python train.py --num_hidden_layers=8 --hidden_size=320 --n_experts=64 --experts_per_token=2 --d_expert=256 --d_shared_expert=256 --hidden_act="squared_relu" --moe_layers=[1, 2, 3, 4, 5, 6, 7] --router_score="softmax" --normalize_top_k=false --routed_scale=5.66 --balance_loss=0.00545 --balance_bias=false --router_z_loss=0.001 --init_std_router=0.035 --lr_router=0.00139 --vocab_size=4096 --norm="layernorm" --norm_eps=1e-05 --tie_word_embeddings=false --optimizer="soap_variant" --learning_rate=0.00555 --beta1=0.95 --beta2=0.95 --max_grad_norm=1.0 --batch_tokens=262144 --max_seq_len=512 --train_tokens=666600000 --max_steps=2543 --dataset="wikipedia_en"
Below are experts of layer 2 (counted from 0) of a mixture-of-experts language model. Rows are named router (the router's row for the expert), down (a neuron's output weights, with its number) and show model dimensions 128-191. Each number is 500 + 50 x the weight over its row's rms, rounded and kept within 0 to 999. Numbers have three digits each.
After each expert's rows: "comes before" lists some tokens at least twice as common just after its tokens as in all text. This comes from a sample of Wikipedia text that the model never trained on. Tokens count by the router's weight.

# expert 63
router:482493609504497512524468490493431419530420533471570488520531562435449598478578469495470465442398535582523513544485445631451508479498419501564523545576497479526540496509496509565376505486475516
down0:520489402473527545478534512444466546518562452465516486488549448524454529512540503470472515490596411465528404495541478500529433529417521540379461576561479522629544475485492560414493525507442572
down1:516518512377413440475469566454479481445433462516443426483417612441534432473539494527529519517547445471423551459544495475443498494508557511397541500497493441552459505545495475482519483533456526
down2:480515560456450529625534463531467583566512453418500478490530477417479512422483486565534579576422560416533460522468517454515436487420480471470510473509434530526571534387520438442416504450532479
down3:550534420505471464414469533457470474467456484434559493533549467442464532628499403471628532463476514522524569462455595520499450412505568520602535478487494511544456477515496497500531454540588472
down4:457539529527455524494466436648489511394595593528581524555540460559496511489456481563445491474427494483479420537514550607427427481435575483533416504499552430541556532528456605593549441509606459
down5:484504575539518554410531539430468556518541405477489501440512518451515482533497511543404550433585499488600529544519562553498479564487471486531485559474446470463536401468491545488459404502488512
down6:514531570466551475505429418468552560414458485411489498503440538522530486557491527508527528444513532535571428552554465511508413482526510501414449492477456383541453444505530476544363508604514518
down7:536490447473579488391468378487569537484495413510506554498548555560556554424511553526453461467420617502500495564502453539498508483535497482468456494426466505501533516485429493516421464515470486
down8:522452547470612501486485483429515454560519558524454419539498511445434413486561540470566531513599505632472471429533589456461527496560583388466437521427526477517399469459457461519403546520336444
down9:542423394466462463403451582478536538449439588535559504553513489531570518501520531533501489518527478436484569575502524474498533549548554507509432460584512511521578474399562500530520452498510443
down10:512454480509475478584441496497509463482516580461552485483487453413476475506536568528562463533550492429531499612397530506464523427447488477419394512569430573534491567449486540521484494464515457
down11:424453486464529459483504466448519541520576562469528421471522503448557544511534500540460457544461483437502479433441524426423522457428560441531514496467569449449426526484494399542546443465562408
down12:455505480529535480560614478516425481470550492588467540515463514519467408460422447544527532519474521460504424513502513542482503395510493507565543485476414579558520366492496416562533483534470460
down13:534428506380573559457483529533555498491457475498589498511488509517560465566568422534514512553521489619461446458469455522435412521505527431590529461545506532577499477530514510505530522476538599
down14:512561546549404506550515567484406472444487502502449528498477423479511394489431509469513559582488569421508490438389495474563438589414471534509543464519542528394452456516429503552512468506503441
comes before: " the", " to", " that", " a", " by", "ed"

# expert 20
router:497447565463476493462545507538414443555517477481536528532455532492511514498549486488466469493432509513458454550473513581462398575436484475548568583579474508568464490487454464542519558519436565
down0:547427464499507446491591450501499525563622584542494588504544403502522439532543523565486468484663610385604526452509501561447543473461447516536468478505519519497510542431510547501499445555546454
down1:439467455602535485487471516451483601497516523525447582540488508506491551469432496547462528548414476526552498488427499451485501517425446492605491440508428476604502499438424429492451435441468490
down2:508529605457497483481534389522534429432506492383466567609522534534606483541496423544543510602543456471475584521446475527560504449571520548527479566457552568475496458527467503459555460554590538
down3:521509444427492550589551517470551526521581589433544523588484437452489436460436517476449441429393625562504510456529473454440496482512413511380552512599403454497461507522493566494523538476553527
down4:535580476552516476457449564566504493560572489525372573512553517519588594403477508469509449517506500485410474540543442435431535520496500421489444478494417479505555508464481568565527474548530527
down5:467386445512501518447427415468556432447495505473348473490432375445551457504495509454544489464451511539488623487529369537470564570550521547447466511493521669468486515499582581438596537507549472
down6:404383437533617459483511589518481461438489410574404585542516502532493592409504430453524540432554481552505404504446464542495464516547517412436472548470475478503591445466499469599450502472553540
down7:504517549502458492541461444464542523499501568529532518496527485499494591459470502539557463520499498468447528483574495484464501504479519504557541439522430470479600568550437477530598480414509422
down8:577501571432435476538550565485479514522599547478497498607523560483442489574488628530445587622471530554476526536509533517531545432486541512454511525542517482529414449471517507574538418493463425
down9:416577507494478519562447488582567479539423513504493475526486413481493422499495497435378433516508462465527644447538502457401508465523501485547552495530402498481475523515542510459482466424533523
down10:548478511495554481583437550495469539485468554439548487516539408396496535525420481561489470553464460479540425499483603426551467544477508513457486523498464489583535562467518504490527512549526518
down11:498529483527512373463457583515551505548560473424388424442605534520591556563428429505455567514483458515556474625537474515537576419434498639492484592523423538494491515499543582476446390463504501
down12:486454476509486436471439600464542499523505509513450399569530512565506572419509563413604493555504442581528517617508391447452503440553508530465571559455416550498543552482453467587531396558490492
down13:487543441431453554450529477491599518553521447470549439562563562540563601481453556457568543496599412501509508536535584525479432630516515416432589530483473498522491528449517513569505507534565501
down14:513465549510483414404513499405534538501487464482385511547520489397569573482509475520463532535475485408509497485442438522524456469466530496571469520416419360447512451498518524582445429507588437
comes before: "\n", " The", " He", " In", " It", " This"

# expert 44
router:536408525481470573459497445547418506530489484477459496499393525460463486500527492476465496498430529535508481550518513549434404500426510497541504488541499583568530506429514493544493584521393591
down0:472559489593509437523556543463426464532541434571466515468490386520430578530501476516536526530453549465463536524528506391580503476474520558467471433533528532522462520366542529562541408400550554
down1:448562508561469452532517523559511529578389517508571555497535588501585599457541477572438435435506437529593482475429483594562510514451455512504453500514463541436506445527515475452593575491526506
down2:467601428470413561407528571574503487415452482460566414479478517481471517619455522466506532450448578475503465475495517563564469569570503551471467524543515540504475531539452503526545581565456525
down3:529510423488448612504452446583522529535428461568580521478613521451515475492492508480494460425492581503510392447470446437516426453556583503505468507482406623525383485489481559469443458501484443
down4:613489488520546373448508496416587526529558499431456447575638529480544457455521465521572470584600454497603540517428473486486524460514468571517523500516514509450593504501355567467500508473428425
down5:445491491522533387464562501509547477402639454578430458606480574576571502444437555409501575508562507444507546558603501562453554382467475438542463433462444463484426484484458540463467481454494492
down6:516508518562431449491444486527486500505556519486490475494542431543592492479452522464462440518416472496619482586456617485425582508428538540497514494540498504428474507534570499467460578477527474
down7:416535675508427496511512474599525498486505482477520458458533479453462431515572461497439550536423497508564499512486454540518480482530557532398466493478476574446526442524554555449529540444471480
down8:557475443509538559538426495512509557476352444590399594461478420505475502555559480398540460549503504520442466537493591505486514593565535521475399513457504505521479511482462593413512432504419513
down9:519478408498579576578519595475511529544542413444544500492568589450552484456501468458579487493572431504452470408472440538411450548501483488532530505483452561531445554536481452506460484418418544
down10:514476543506423545589428444579536549453501445531441498510473500524479443520496495432502526416440451546427464485567530548525430586528620612440474439536546586549528465461474510592497446552605554
down11:487486554481598483507581407504516482457552509519466569477538573475393506478504501493539465519507567529532418385480511456504446496536517491469536551467398539537428493477586466519569423539527583
down12:403463425611520467459534445431462570441518562540440427517513508533510445430495437415562459563500458501498558475479539540426582472506374444452488511458414532481481497505437471593532528543436541
down13:461468523564549464592551436514535537546508480561483532499563483485533523489469460603406441343460384518524531520524457491501439480485534523473470518559439578607494415537539536536605477558500513
down14:483500439551544498551487555481521502547466515438494480578445551488420507551530469518509472480520497654470454480506442483496426532528470599511498451587496518517418492480445507540470618556573501
comes before: " to", " by", " the", " in", " a", " on"

# expert 24
router:488498588388506541527527493562454462507489525494537483556556529434493586497674458453511455492510597568489460553519504564475465496445457514552555545561460510541490483539457454576489512549468566
down0:441568480476545458577514468472499392527434504422562490515493539580504606493464493612460513506475562518501475433504449443462548520490503573490473495469600411522496461467509504553417384397533489
down1:485461400487450522664463475560433482462484548550523593492432484530513637515397440541448369485487458516520454472445537493607507538486505466488449518573523529484555537474497564545425599533445475
down2:510553595532482526554500505463543500506511428456487520496601450484423457469545517534462466412541476453518474541569428491424589534588563452514525489530515525521501466468499492546653575566614571
down3:539530487577541525497447402551459544583471449534426480533459499584503472473382514486542551476503515547468464506542460506547500462534450410512529539420498502566519511563561480488489483527458508
down4:561440532595477465426544425451539443532557572416533526609434530496534489559450513447487452471519433454477499524549443506480533525524371560419552480418411432422558478534484558484421517507462582
down5:494495544503612447582507477480523472467593577479473478499572451506547528524479537551424549482511395590468497529507465460524545536460453654506497542511495434447462518547464507490451533503508566
down6:518516597522511510415540572495469523515450459552479489466554448557442504640499458506498541540381428539545522429578462491480486443493389550396531452464467511477490436580609542567534426408460491
down7:447617449449512473524408545520519476431453470612485468451486429485432437537444675514506507491507625522516473595581536448534541547417453576471555427543437528497402445525515399526548494542413513
down8:565413496469568488531455555385486518452547504446532497495494518538489497521504537466546430499581478403459530546539536620444536539519545559524606541447563424607489506531525533407531380490459536
down9:479527445527539486495547464580475467482530475450487409521440487469475482569563579537515550538483539533501533487475533526463521500482585435486485489488540514584531536472518534398452559526505503
down10:566532459545505471536515628492494420454564402525430468471461492585475460563414480500422465546568577585555549489454431466547607487507522561575377465473497486492525467558429473593508559587532618
down11:558554480514479519445388551564516550456429577497490501577430455537496531402540485506519558494498473384502494520489440530593553569521559533427564569469576532558447506472511489408514460500487510
down12:465559531554498535494516480505530432434467474544509479413474539471499433493545456396462541485423516542512471561489563540459444547559456468456372493519456459401442398416448486505545464449466536
down13:454542530633487474457509487487500512531547534563396445533460491548450511374490588612450493335404492460562574500513471535509503440531519564501451495452561541484519551392463536470504400497527483
down14:427379348490482511476547514504500519518450404525483581566547490472557467627508541590493527524503516532456503538481573537505451512391568447561521482431513563471470529528415459463519591408508398
comes before: "|", " was", " he", " is", "o", "|---|---|---|---"

# expert 40
router:493442560425540570532508474577468493596519448504579594549452498422463562518567403466495484478484621514410508561480542514453494542457483545511521520537508534545523440416497478578478597449494514
down0:473449571459438561528471476520444523491380556548487560480548499504490478483469538487544534537476493433478582599520426593495513523497459526412539542449458565497507485463440488468562436529460615
down1:540527420497543520457514524493475505462542614470509473580537444506542469549512567529607599564482501626585538519530490549525456454574509497502553456465528533556498507494524526441455484451595554
down2:456541475547648589436517535454551530500566555485448531485488484472436468443525522431546496548561538525571440521535465539581519458485460580424487475434433540456492498574460472511499517533473543
down3:443510577530513489474428464479488485424492533520475512467391540516503470572438535544460535461402466486602471475548549508534517561516468532434577409500477541450469487564478466622433483586496406
down4:585513462465504500471505575540559514465497450464551492576437417479495527467398475451584513589450505450546592502542435552606520549494414508465529437473460636505541547430533501473528563473556420
down5:547411559525523525532335524557601449457439473483504498539560457600539516448535548450433552546428470509473534404531601621534531535505517535440540520386538595513443453483525457463546507531446510
down6:489395494605458428584402484468546493650554523478523477495457532396560418579568540539541585465475460522552487533492473445500520561545485458485425437477441537503509487475494558529537515492477563
down7:490487509512484531526525534505522520503427485469520565532534476504514496461505412413582519482529624411460489455481489477476563519459472456435412455432466493432487527508524551505499560562598436
down8:563418540532603482449479409445483414385481509516492480535432539594447454528532558442596382494439528432451530486547557547480528483468489528433481470474471537510568533490517457499531438490520506
down9:481655527433546451485492530507457429503432543427436476506439479421485614513476477571535552580547383538506553513562653544467566443489527499492488556539499512507465544537512437429485538476441650
down10:468477477537450524458508606532450406491474558486359432508441490551496532405543505534482569543369389400555476548495539536463475467609533543554412452567537564476505495428467479485477499500477557
down11:533490515557458473522428520502512502512572479508510507502498476502512483473444449448449529477451398493489399556563587358521427525453454428444515512490526503510507414449409545504507483488489533
down12:529481568578506460415432520492468486454559481488537519490548590484492503518493460542542523564484500511598562502482531496445557451499538492498485504549544518450550424498491491533513638434553528
down13:530454508514410572517448463523498477525442469505449511456484580445487428543492488467474529554463425495445445497438530394496534562467432610478550409495605514573477475538504475550534510576523458
down14:489487435561504508527456468455469520535503525593510516550491512501511548530472512527475570468463477536495584535505567395529518525561405543461451435427448588542445519562542478450483548526541512
comes before: " of", ".", ",", "s", " in", " for"

# expert 29
router:496447559470520493460523480535420387542433545524533525515490529475459621487523519442524479441467481481435540555468480537490421487528474521592502595505453503527568499483446454611428494496463551
down0:580562597430570488445466514487525496517449441516416429402574510577493502486521506525529568552464505524504469526409466494498495574449488472419480536523432476463485579468436512506460499535508516
down1:423437554422490435431454506484545455480519502471485476545473576532529446465515391497420609492417457437548557508571452461537443484469449397496452523468571503504459483580474524478587530440511494
down2:503527466450521493563539504447442470489559619509525452584488496556533516529375472466443464375519522504466474432652538673483559533437484503462481468477537423550484444509561416496522492515480568
down3:520503469536494535563579502571451476503587473491493506555463457532478503539505503541445455557524490506416515540527460477387474563424507531464526454601481476493464553536564492496555564513446441
down4:620519470513507519493535422516552497487514418528365540534593442430464483401457556470501455485479517450426507477588475446505455497502502543532454479476411570519459540531533466484452478522459502
down5:501492455521521514425590474489460544507549468570496489492577485490499633447518497440511444505492471406497558448499524507558458426476560520549440534528513459491382393499498541512537466532532437
down6:471466472585411529451448495562578558475491549524564478471516506539440537450559509411532435514415495525563479510444478515523468510569436505460625453497547431506520567500453532478497507457503604
down7:499463559517544504562495523549558524513443527502466530524522502426554456423427518533487494512464577517500450598526421521555546490455589482544485534435582531502484485411474546534506480530489465
down8:531449495493504516499506450520458547445485517619509537419399524436437417548518516571438566522482527415447496523494482487523499510440448520472445480544423537520505586437438529574468627586535509
down9:525454538477449457494446503574472466452409463507387553572469555553452567534535449589515604546491439442529435570534602440563513564536480557475527516572554466452403551539505567476534499437459505
down10:523465474453504494479538566527542578595599537450473526586441558590471453533639485446532487576534398546467472532531511482457474483445535488552600385526539453438459508563472563440500487554495577
down11:393394489512512551416466399512611547442577390541510477484482565464408516564485513507529482479540521504592482587485388507435401489492472555500453537446477469425538490491485512514445443567525479
down12:449508408500447405523493549449500557517542594488559506501517513444532524491570488620564513465383447570511522571439447545515513489494500515583530481544550484525487564455472626448455496440439420
down13:496614541492491499553497519541497445554484399519453486541557445482498499437484503479506553400469575438480544579428512538511409486464469437513526555473439518396441472572481556479484529490447490
down14:412550521535505521517440439528503479579421589428553581505484432518430489525595528498487518505601493506529425432633573483493555487587463471435506512509457424481498515464573422527484533511436538
comes before: "\n", " in", "ed", " to", " of", " and"

# expert 55
router:528472510432449632466487429536392473518450504530563571528450562446500498505575417459541401459471490581503502515491480557506369520489465514577507535535440538579550490500441422553413509539462559
down0:557529528503578500495534413459523524460501502504516436498525496489584414457536444436490438615452455467464497616546495503518450498512489446511467451509455469579511508493550507485476428475476517
down1:467546422484540481466452437552538500517545505477468459515550544561410446583554538468428533516600347379534531537493516548541562515600486463496471481439557536499500571572524509515475505423436462
down2:485462446481512472419471484499520493494571562484448447467448467542573436514480516502499521557528441484578489577564445467510529469465636472519461483508520470442464610515546518446500466546412414
down3:576485436517438473518544455525516489454519457530433550486506416429472469486437530544476498415561532535559435580533532483516464411519520444460444552498562569576404470460564538541477472568479370
down4:430481489550477444506494501445535462460432501553521547441465560521479439415472477569503544528578491551504448434428468554560347475430498510505364543550480479557497503570483523511439504471415555
down5:521482506507555512503444507571485456542496467607543524540496553519523499497543469593534539562474484590557553474395509527426507565505574510523523430462470482484524557549506483468499470568401564
down6:514526587545545335447384475480485562495472528530433491399512528544536539526579448532494606552507529433488513492539542470463445451482470513412521498501495599498432514525500469524441459478629454
down7:445556525513538561520437538469450506503467465445478528581547397561484493505472517488509568521528428570447391543431506468540518436462509412530575510525465459578531508470491501490488486549587514
down8:472578497516524527475488500501487545537504506556490475511518563523580497523554482574461457550501491565495513441469583501438465475560511561505455523475501444511520559566407432489564540495458558
down9:434432446531473554523422551474575535462478585489562530486473528460526449473480547539480586511455515511498425495589513512451483541430516476516457504442485511575497501543439512446551505487493519
down10:464454531483570367462455510465390555514520550514523514517473464507507561420521488501440452504466529551422469527490425526436541487662485503527514521538631554474492497579462493478541497537430590
down11:501539541533404589448392530562520535442532578420455495426475547510489422464576512497446566435495488547546519512491437475472509427447478460471529465603427507571527550497484465491469549507533470
down12:529509484436461504609557559486450463549576565561561349404551329496485482486463450436498463511512577536497528456527476568509578528588441511493478497586475505473532533515439486492505491416499465
down13:457451512440511424494457516593427603582486545523435488500552480463581607555453505442380554449509498483547418545635455544499579431463453483581567467582483506451519581432480504500500500476557473
down14:542498512448453572507458500381487457498403567526508466523424596557446461519496474495487455493442487536458410442516504474586516509540516428481517503481567549559434468425580454576514531515535580
comes before: " ", " Party", " Total", " Year", " was", "anda"

# expert 32
router:459494536410479530524488503532471442503435538495558461501541559454433562453573461483468529417495583550519519487507455570454490469456545433553530519475466507559521508445436401459474597537472566
down0:501542482579468488531454578538473454441479568566521472450657509504515522533560514468524552502590525452472500529505469527537601533506551458604475512571532496564460474545513474551483542589571472
down1:535517532574510439503479493570582561446560435542462544517539457502485478472443395541492510425542422592512537527484461492524459550485559517530460516421480437474401556505595494551414501500488535
down2:506468509553479569511500557599451496467543554436482539403377524482514504487482511524513522450422528473408474464533508527542573554567479432483621471501532546435509459499458555437467543501552566
down3:490644483465536471486490425506482525548512524541472568569491545512436459548444553484595418506494512445481442533602508471410521501556527538377466506502617501530497456469455457426519420539456448
down4:509502437515457441484562438460548459570454562512436501500483550516462496443578532435425464474563580466512539509511528596504556453382483595497554539465562504536492530400469524471511470527469565
down5:438538497507465402480558488487564424410560457614431478456453521556605568450510543469455539430510513539462465523601525559469544376434590521448403560474489500511419484457505455480516419554493525
down6:500479491522505486485521509463528429477526532595490504566543555527502504473347489473513418492511449499493499498519448493450490473620523548530420529434579516458548516515510539555526396527551500
down7:510495456443448503508499553513603481471449512584602552505458484527467535596438593553540444546507530526546510499581521523439489459411477528549465456488578391526465444548542476536482465584551504
down8:489497497516499404456530388524446407600494526547455507544610503502546574525413513508448509481475547439546446562565449477544450473441512436491517485446480509443615479549474600500623467437516486
down9:428486525439520561395484550466516492462473480479485458481514501488500545569489485502417436471554501532483565457524452461585456494578471499546406567498496492523518475547564464563548393527478482
down10:517513482396474432501434418506508510442505527506438616489472486456451615479453511509527521489646447469539418436526539531431543554535471512489466462507470583495542480501517428495550515463478394
down11:488547524542478475480475542591559562489531433548570512478605471465530570437435530575583479503536477571451534529551458578470521555557458490479489437595443511454538571483532502469537484444519535
down12:399444510519519468503564493515351470434502551474467499522509474522521462474538490517468540458582586512487480509479516543497473408448490513522473491502425537523470601434482448577522524515473506
down13:528497522581511498446457534561564492527556486521540541567402560576530486499511534528469611499531482442479494497520528478491439500492464399503483531507461491539443548540479500515518527501458557
down14:444422532477534529448451472495550466447405432510458531490474364373385514472533407474410535481491653463423474599493498468556452507490616553485447474447476540570427515522482513519464410499540624
comes before: " of", ".", ",", " in", " to", " and"

# expert 30
router:490451528419486638532528523541406468526509508494545494531441538481453540486544451522501412463488525582471510552490509550514389560468497525589622591610443509606430448502452421510464575486462592
down0:517535530541600504430524414497557451454447501563472500509467496533419570472620471463463611486525514547482430485483454454507579603535518525548479442498549532535499503488510577496464514477502530
down1:497467483453473472509497534443573472552545493460541463530559477470507446519508523502599558526438461537544433506514473426496596397485542502533507549463525451511505557521469431470410477470478530
down2:424454472534527437511573460469495541535448479494440544543466537529506516485534512535440596481512477455490444443482513454542474508496473512512425470515490563539450530509483474485498529379545464
down3:450452432576417536452558482496474487437499420481417488507517567528552489499451500428435544491409497514463502478509572480472546467495486495451439562545423450403487518505516528572513540485438584
down4:440523454492545512500460436560489598515436484513475470541540479472549461524422520514422613520604467430598433552529557478526488407559485452555523495538538491499483591531494498356496433432494416
down5:479524561461526508454502477439574479502503441560393551531521502523478509454516463447518531359467528486561572485512558469479546460456507400610508506515494475521425534511562478594512486457539519
down6:442626520528557510426461442474462450409426552445517516459436465560495462573496533485502564416456528498463554540421520456550523508541426525507467540540582554595607448537510544537386535525512589
down7:436511412627508571506421451501628535547470411521407417561480453539485468505456560471541560502481465500466427472467465475495471437615513519471498473527494489497550607476561480573534522420485575
down8:426532461497530426546451556513551491444487494506541533448468523520456613594458560500482506559525592452445486425554443513453629468427436578572458438459459436593406405517537547481548513514484579
down9:649470509589435495487473556497558606497514585540511556531477421539466538470541549564542485471440395511442532469473445457550455549575450455384415464585576574492472517521508450465578450600433546
down10:477592480527471520493539509421475599360545559494513553421566492567483551491581441452477424540553390520498487528492536402499524493404463631537376426528575535582480460524589550500498437502581524
down11:509524602451504593407386488471581405467475538531541479507600541605517515519564549441537497545531569490492487503549485570504464484533508464547575508411554553437500447529392516481457589618390565
down12:546441515482488533547466489423472578539543524436475542431510481513458484488453521580443507443523452541537470562521459581551481520584464494485481502485522450515433387451493493451503490550467491
down13:620432510484527491473535478535570413455502497520538489471462537526500520524450425424471517476442474460449482532539455558531438538491560551527502501500461465578559511523372533599509437457517547
down14:579505525462582477558518547455512459412503439481495441524391404556521506435497501502440566528378557452593487520588556593468534442481427567465508537524550466480453495541411506493502498458580561
comes before: "1", "0", "2", "3", "4", "6"

# expert 19
router:483457529389504551452525534561428531592531523487532514545437543461488572503570448456485476454468532554432524535515495576461397502420519492482556599629434493565514516501486344531481558524431554
down0:449452468465506512456544534436413513445499570471440547591503494444399450561498473469497552477513560526505566468476476509503527509522560522494533488446499492522383485446491472552500498496568514
down1:514538493542546479509528483475547540403613519442482473578516547442497569589480486465575432576556469502519416471486463425465512503429555451378524475464494513499460462477564517511513592474481620
down2:476521565395575503501534554576539500404447530635420526431463502549433493494474605574540535422412489554432478482494522581530480499499514454543502485539486497626418431497462571495504463540441519
down3:596509443475430557501553586567496483578541515587431433468554412457499540482529495417488499443502523558492431511593447445534568478488317498545480506668482443525417481505561461609515476521550552
down4:535435471506450541563482484516506496447517557533580506437491452510489479445497504478398507496444550612458549430490463509402515560545462489434513478522423477480488465567573439471551535505469441
down5:537524441615487456520473472442538604516557543537531419496565510510462475468478465412503596551517519509517496423339501454470614554568519523598538434508532519524509459542514553481500644473490429
down6:538501546545438518493513516551522496432569526564546485497531498546470559521571479482547523525495485497438578557548390399451446478456600507488477402519472538557582544408485539477466474479511396
down7:410538486481486463595394510503471385569526526495479451482595472445543528472490468496616458519529521383492582577554463506475595509567479644439482484533481474496523420501553478520550494514526473
down8:594434460552442490470584494416381578524465491499531567474460508558538458402538503553468552518467507558588490571460497442484543501494492492525466519594512522517481415547465538399466491576446510
down9:560552443563428580484567480556487534535427524447511520488504538564507486526545484619533471512502460485565368490435534459490524459568441484405522548618552561529513494498528478465487563563490471
down10:565556532537537607413553526554469468521547543481504544566472517597449542506380507488463449467416424500496412421497485451496513476548437402563576569424488400497418513529481564526507484467557471
down11:451577540529484521509460570461485417556463558565493483585543431507528458468577570507477446540528462466523422426585513532516450533510562582495501576482500544498433473490642473430544458490479432
down12:579484567388398463470523548466506505542460443468447476455442452462570446569437526488460453529438441568472536519464525546454563478560494402544492443570555490444438540547499465442560501576507645
down13:449492441485512440482514520447457525553590518559505574517519559481608518497514502557495490440445520516554454539557561513524486601519444493550528486543441446472471481531569463543436477454441518
down14:501494485555418411456461467489541477475573557500501503586543470426449466552477521512490515467479417466559505484508499521544445434541467512511576403448531493462446505611536492465510523466517452
comes before: "0", "9", "8", "5", "6", "7"

# expert 25
router:462460528447498561528529502519416451512461457476566565571431547487457568546483450526435439368510459545446394534506530483485432522487552433526529568575482511601471466491425478568504574555518460
down0:583579427478453525462430603472529519532556473491528451553478499512530545480382557401485465408524424494491493499563553460452514523471601499532445439432551504551451459519503441478504472498504539
down1:565418485465504493502363497490489515481483485493488455465438394498513530531476440491416528422430429504497504469501532497595507598514504505446544482561502580569373461529568468550532520443535391
down2:466449509575535573483461549477583458552507533559466553466534525558571483419486548618554418470466506445573505429464452463498556476576547501497494614511517513506481450462527493508569423567501480
down3:582495441512526429465499475500552493605586585480545545589543418547562488521505574549532497599509486537632525450533460453596517501465386488457577514515471583504502485506468501449592544560415476
down4:471535482480529509591521379410497432605513574489484487595501434477413475525493441574562544493557506530504465439534446426496546382454459549444491628476552483577474472550509555477522521515533481
down5:503501525515534545511446466459481461465413514540483535501510395521497502488504551561479537422439531485440531454699566391560496405568525539453524522527533493542545456442490462425543488469590501
down6:509460513511571495568466507540521515599471492530547470480428431579510521502509505558398502549476533470476413527451475516520476465502436524582550489442556493475458452537522455476510535502477420
down7:526465437530510541495499605605502531511538543525494575489503469400558453478554572532391504458538482580480476509478500533510483446531611497487496573535564577465491534495516496536469520475491461
down8:550491413484437574496526554532437474509527517582560540589492525486630480454485564551523460500568601529531510443450583530572468495549467499467443441434465549480324491494536439498474396534496372
down9:504583491527465489454449449446433476428465469511498473517516522517628517517558510518456551487486580495554460554432510511599480520540521556539488526508505521531518469489451452526471445529526429
down10:469541460476562442511445449560445528457492527457550486563477425437554495520520465386510522511511507551484493551431484389401587477475514492474500408504536477520519523480512477499617480580486469
down11:477466459451533474442529574580471553491476504481508531534487483435567459466426513525555473516481485443529568528483400459503516417533460558585545579436542463472427549488470534445510519490560498
down12:524529549413476514562473499505531439526549419628578552540445527546530598531525548393566465458497482406383613497568604444528529517482539595483529475460476548552355440535570457563421446498468466
down13:585536590472430547474547544528551446394501531492513541598528451516422467473549454533559574488519592468342486477622506610516556444476524531556560523508567549443444454516591458543494467526471569
down14:508533465419486442520495500420429501477518569500419489453444569468542580460500504476509506597556589445482471447504455529443613542466524471522480483398471423520528507472559494485472479473593582
comes before: " a", ",", " the", " well", " (", "s"

# expert 60
router:456490520440483550496548539485336484465499448535528496559490538428432665441497455515485487456486510526457482540493472473545410512502489520599479539632436458546518486461450411533495595497433519
down0:421457626489436527459493468414498598467499456445504474434525468560532549522513523494551459511481533559502573459560607539567432479445513536536489426421554578534475530593315503581536555485509569
down1:391622450537513483547475469536457482522423468468462450546560550547419411606526536433528574526503482433517437412444556392514514515534574499509571492541386502473497618532420512447460488571534464
down2:484500541457467468537540497527441491418402473448385543482463460489563558450599490516489490533584472532548556484477567438575535510511440457499517524528524532518481445540550407422507494596485512
down3:540544503553528485487548579461587590479584493591464499478592456456493528531507557452425501527607419532558474533502538517466587537489529583439427509491470475487492492519592488388532558483482446
down4:521539489553541519571528463464516486373603537544474408488455477390449464473494523458526544551393459575497504421453511527463562467475521525488596554541490454549529482607375510554414473421457505
down5:429414565475511466454523501389568536618494549500505472492454364605494447474502546490495590567497437532516450521562464529452462500553477496559518589575550494402516484539517482333518475450435451
down6:476435544431494543506481573544565547508531492498532467494461500552470552557444568465497603565486510510538393517553472554426473520462567466512472437564548489518435429451525482487505467506524464
down7:516502518595538468464462475519561509551525526503426420481562588496471486522588473473532543532513442419450497530434490421569497465480502576520533393520438519477588605514489527527448495476455457
down8:418494553507482496523446487554557490523446446457502533502482496439520582351443463552467564451536520500523471494594498472555463492421470455497416523486474577500542499446558486431461465535567488
down9:452574468435533508439475615532475543527519583518551503481533441503402543465428445403493534469485446499547557544435483497453463513526535440531462456555502463533619506477433517448498525432480448
down10:538502433507556506543519458562447454588524517490398447493464472534431487515485514527483521457459510494433475462553517542592469447477532578479556489501420489597503503537514526443618444506488566
down11:480449594429452554584430420450418457407528462510498500441511509544458501426503452488516499489459469482404487501383522489472430514482543506562584553519546471583583594451382473549567504466502487
down12:538497545504530522455487499504501452450585545471456512581484470542411432552483504496460414545543529451483608543544477574484484497538565465544593506513492539502544548509482482462555577568443419
down13:625602500498477533563510485508551589469419531557538508444463464436526553465515509481486449445437440457404498502509445488443511584397530416450442431535436478512490496551493462564566544487484443
down14:443582541465526473411574490471423458475483505512536526561499602578523546535384480471565517399545537454545542628522451478518502467561454441497545530483475525535565470438481571457483494546549547
comes before: "-", "\n", "=", "z", "ia", "\""